{"num_hidden_layers": 13, "hidden_size": 256, "learning_rate": 0.00287, "max_grad_norm": 0.5}
Below are experts of layer 10 (counted from 0) of a mixture-of-experts language model. Rows are named router (the router's row for the expert), gate (a neuron's input weights, with its number), up (a neuron's input weights, with its number) and show model dimensions 128-255. Each number is 50 + 10 x the weight over its row's rms, rounded and kept within 0 to 99.
Before each expert's rows: a language model's description of what the expert responds to. This comes from a sample of Wikipedia text that the model never trained on.

# expert 30
Description: Determiners and possessives. Articles, possessives, and determiners starting noun phrases after prepositions, such as the, their, its, this, various.
router:38 53 46 54 50 44 62 57 59 46 58 56 41 48 50 70 54 60 29 44 49 54 62 60 51 63 47 58 59 55 61 55 42 55 37 61 53 65 52 60 59 80 37 54 61 61 74 52 44 61 46 37 46 44 45 37 51 45 77 55 45 54 38 49 52 44 53 32 53 58 52 60 60 58 43 55 64 51 51 48 58 56 53 47 59 48 59 48 42 58 48 64 49 62 53 32 24 54 45 52 49 42 62 37 44 49 49 46 54 60 60 55 37 49 36 43 54 35 37 74 57 33 47 54 56 39 55 43
gate0:45 53 48 51 39 49 50 61 64 44 68 33 53 49 50 42 45 48 54 56 62 36 57 54 49 44 25 46 53 47 33 48 71 58 32 77 38 42 44 30 40 61 55 66 44 40 73 49 42 53 59 48 60 59 49 51 39 63 49 50 41 37 38 45 35 37 43 43 61 50 77 43 58 51 51 38 60 49 50 55 67 54 49 47 46 64 51 48 67 46 41 57 33 40 47 57 56 58 52 53 52 46 54 59 52 42 40 52 43 65 49 40 51 37 44 55 54 53 70 31 48 52 48 28 57 35 58 58
up0:41 39 61 53 65 40 45 50 53 51 37 61 43 46 58 62 62 55 49 44 44 64 45 56 32 37 69 56 31 50 47 64 52 44 50 43 49 55 56 69 56 36 47 37 56 49 27 35 57 48 48 50 43 55 57 50 50 45 48 48 58 54 44 55 42 71 19 48 57 41 35 64 44 48 52 67 54 45 57 49 25 61 50 41 46 31 48 53 61 54 62 53 49 78 44 45 48 38 61 51 43 41 45 41 42 44 59 55 46 50 48 55 60 45 52 44 44 63 39 58 45 52 47 57 40 63 59 66

# expert 25
Description: Place-name connectors. Commas, prepositions and compass words in place names and locations, such as McAlester, Oklahoma; New South Wales; North Carolina.
router:42 40 45 57 34 38 55 77 51 47 46 44 59 37 46 54 59 61 35 38 38 58 62 37 54 60 49 48 57 56 55 50 50 63 49 63 45 43 54 54 53 62 44 55 43 63 64 44 54 65 45 34 36 70 44 40 50 69 57 52 38 41 36 55 53 43 62 44 45 55 56 53 71 47 55 58 52 59 56 60 55 60 52 43 63 50 42 50 55 59 56 57 61 50 56 32 40 52 42 48 35 42 57 51 37 51 55 51 53 56 52 44 52 40 28 35 62 27 43 56 30 57 56 64 53 50 54 44
gate6:47 39 53 48 51 43 48 60 38 57 53 57 43 41 52 34 37 38 41 33 47 53 55 36 55 45 64 47 45 34 44 51 37 56 64 58 34 55 69 35 57 43 63 58 42 47 73 49 69 52 45 52 38 56 16 41 70 55 54 52 39 50 40 44 64 40 48 59 67 46 55 60 59 43 43 57 51 48 55 67 43 41 40 46 45 47 47 38 55 55 28 43 77 53 66 57 63 51 55 51 51 45 41 58 51 64 39 73 47 52 45 73 47 44 45 43 57 42 51 53 45 44 65 67 53 62 49 59
up6:44 63 40 51 59 49 46 51 42 62 52 50 34 50 55 28 46 33 54 71 61 62 26 60 37 64 38 66 55 49 61 66 50 40 60 60 41 36 44 54 47 33 50 47 56 50 40 49 46 51 61 47 45 57 56 53 47 48 44 52 47 52 40 48 41 49 59 55 57 50 58 40 45 58 55 48 42 37 50 48 44 49 50 48 41 43 54 53 49 46 67 63 47 49 59 50 37 48 37 45 43 67 55 66 53 33 50 49 27 58 57 39 44 56 57 51 47 50 60 57 56 43 42 27 36 30 34 50

# expert 18
Description: Clause-joining function words. Commas, colons, and connectives like of, that, with, However, because, marking clause or phrase boundaries in narrative and lists.
router:45 45 44 42 50 44 59 58 54 34 49 61 51 40 51 49 68 64 37 46 44 52 48 54 50 58 41 73 55 65 51 53 50 50 30 59 47 48 60 68 62 68 37 64 49 78 56 58 52 55 29 41 45 49 53 39 67 61 62 55 43 43 39 52 51 34 63 44 52 57 44 48 49 51 36 44 61 64 51 46 60 64 60 49 52 42 42 43 56 56 59 55 49 50 56 38 37 65 49 61 46 54 62 22 40 61 60 65 40 57 63 45 43 44 42 27 66 38 43 58 47 33 46 53 51 31 57 53
gate6:35 86 54 54 42 33 62 33 48 56 56 56 50 62 46 51 44 32 52 51 53 63 45 46 58 47 61 55 38 35 45 41 64 42 66 50 31 69 70 55 41 53 49 46 50 55 78 43 58 59 53 54 39 69 48 67 41 41 49 54 72 33 42 52 59 68 65 48 55 67 54 58 66 46 29 36 62 45 69 52 47 54 38 55 43 34 52 64 49 68 59 64 37 49 33 50 47 49 55 56 46 40 30 53 49 44 42 49 51 35 66 43 47 35 50 57 38 59 42 38 59 55 53 67 69 57 55 55
up6:58 29 34 44 56 79 46 59 62 50 35 34 55 45 59 53 54 56 41 43 37 46 60 69 52 56 40 44 49 59 54 47 59 60 34 57 51 36 32 46 50 46 56 46 39 43 40 58 33 47 50 65 49 44 56 48 48 62 52 38 35 67 47 58 53 51 37 42 49 35 44 49 39 57 60 62 47 44 47 49 57 58 55 49 50 80 54 37 42 44 44 51 56 62 61 40 55 59 39 35 58 65 82 64 43 53 52 48 58 42 46 55 46 42 34 42 66 54 56 54 49 45 50 39 50 49 58 49

# expert 8
Description: Function words, section headings. Commas, auxiliaries and connectives in running prose (was, would, could, to, and), plus the == opening section headings like Charts, See also.
router:48 53 50 46 35 47 68 58 53 60 50 54 52 35 46 55 72 59 36 57 39 57 55 52 56 50 44 54 47 60 61 45 51 63 54 57 56 61 58 69 47 50 47 60 58 64 56 56 46 50 50 46 32 41 45 39 53 57 57 53 53 33 43 66 42 38 53 47 53 51 45 55 53 55 39 39 47 51 39 57 60 53 60 40 59 52 49 62 53 61 65 56 51 59 55 48 45 53 37 52 48 49 57 44 39 70 51 49 58 52 47 40 33 53 42 23 59 26 36 55 44 41 51 57 67 27 49 64
gate0:53 61 47 48 51 54 56 44 40 46 69 55 42 58 48 38 58 53 40 36 36 48 70 60 59 52 50 50 46 69 45 66 55 48 59 42 49 72 60 65 46 45 57 37 58 55 44 43 43 39 61 41 51 53 43 33 43 54 61 41 68 50 33 48 51 42 49 29 40 48 58 59 56 32 50 44 63 51 44 35 61 37 43 53 48 45 48 63 50 48 50 50 50 60 55 58 55 31 52 51 53 39 39 44 45 52 46 32 44 36 53 41 37 38 36 55 50 42 55 45 52 30 41 66 56 42 48 43
up0:53 57 58 34 67 47 64 44 41 45 55 30 37 33 62 40 46 59 55 75 62 45 57 66 51 34 47 47 69 59 59 52 37 49 60 42 61 75 42 49 58 49 49 31 61 50 54 40 49 61 52 38 47 42 36 38 52 48 54 49 55 51 56 40 34 55 52 41 53 46 34 64 32 46 25 59 67 43 53 61 47 35 38 44 55 57 49 60 44 47 55 49 69 57 70 61 40 50 56 22 60 35 43 47 54 41 52 40 32 49 38 46 63 42 43 66 36 54 46 54 52 43 50 64 55 49 34 42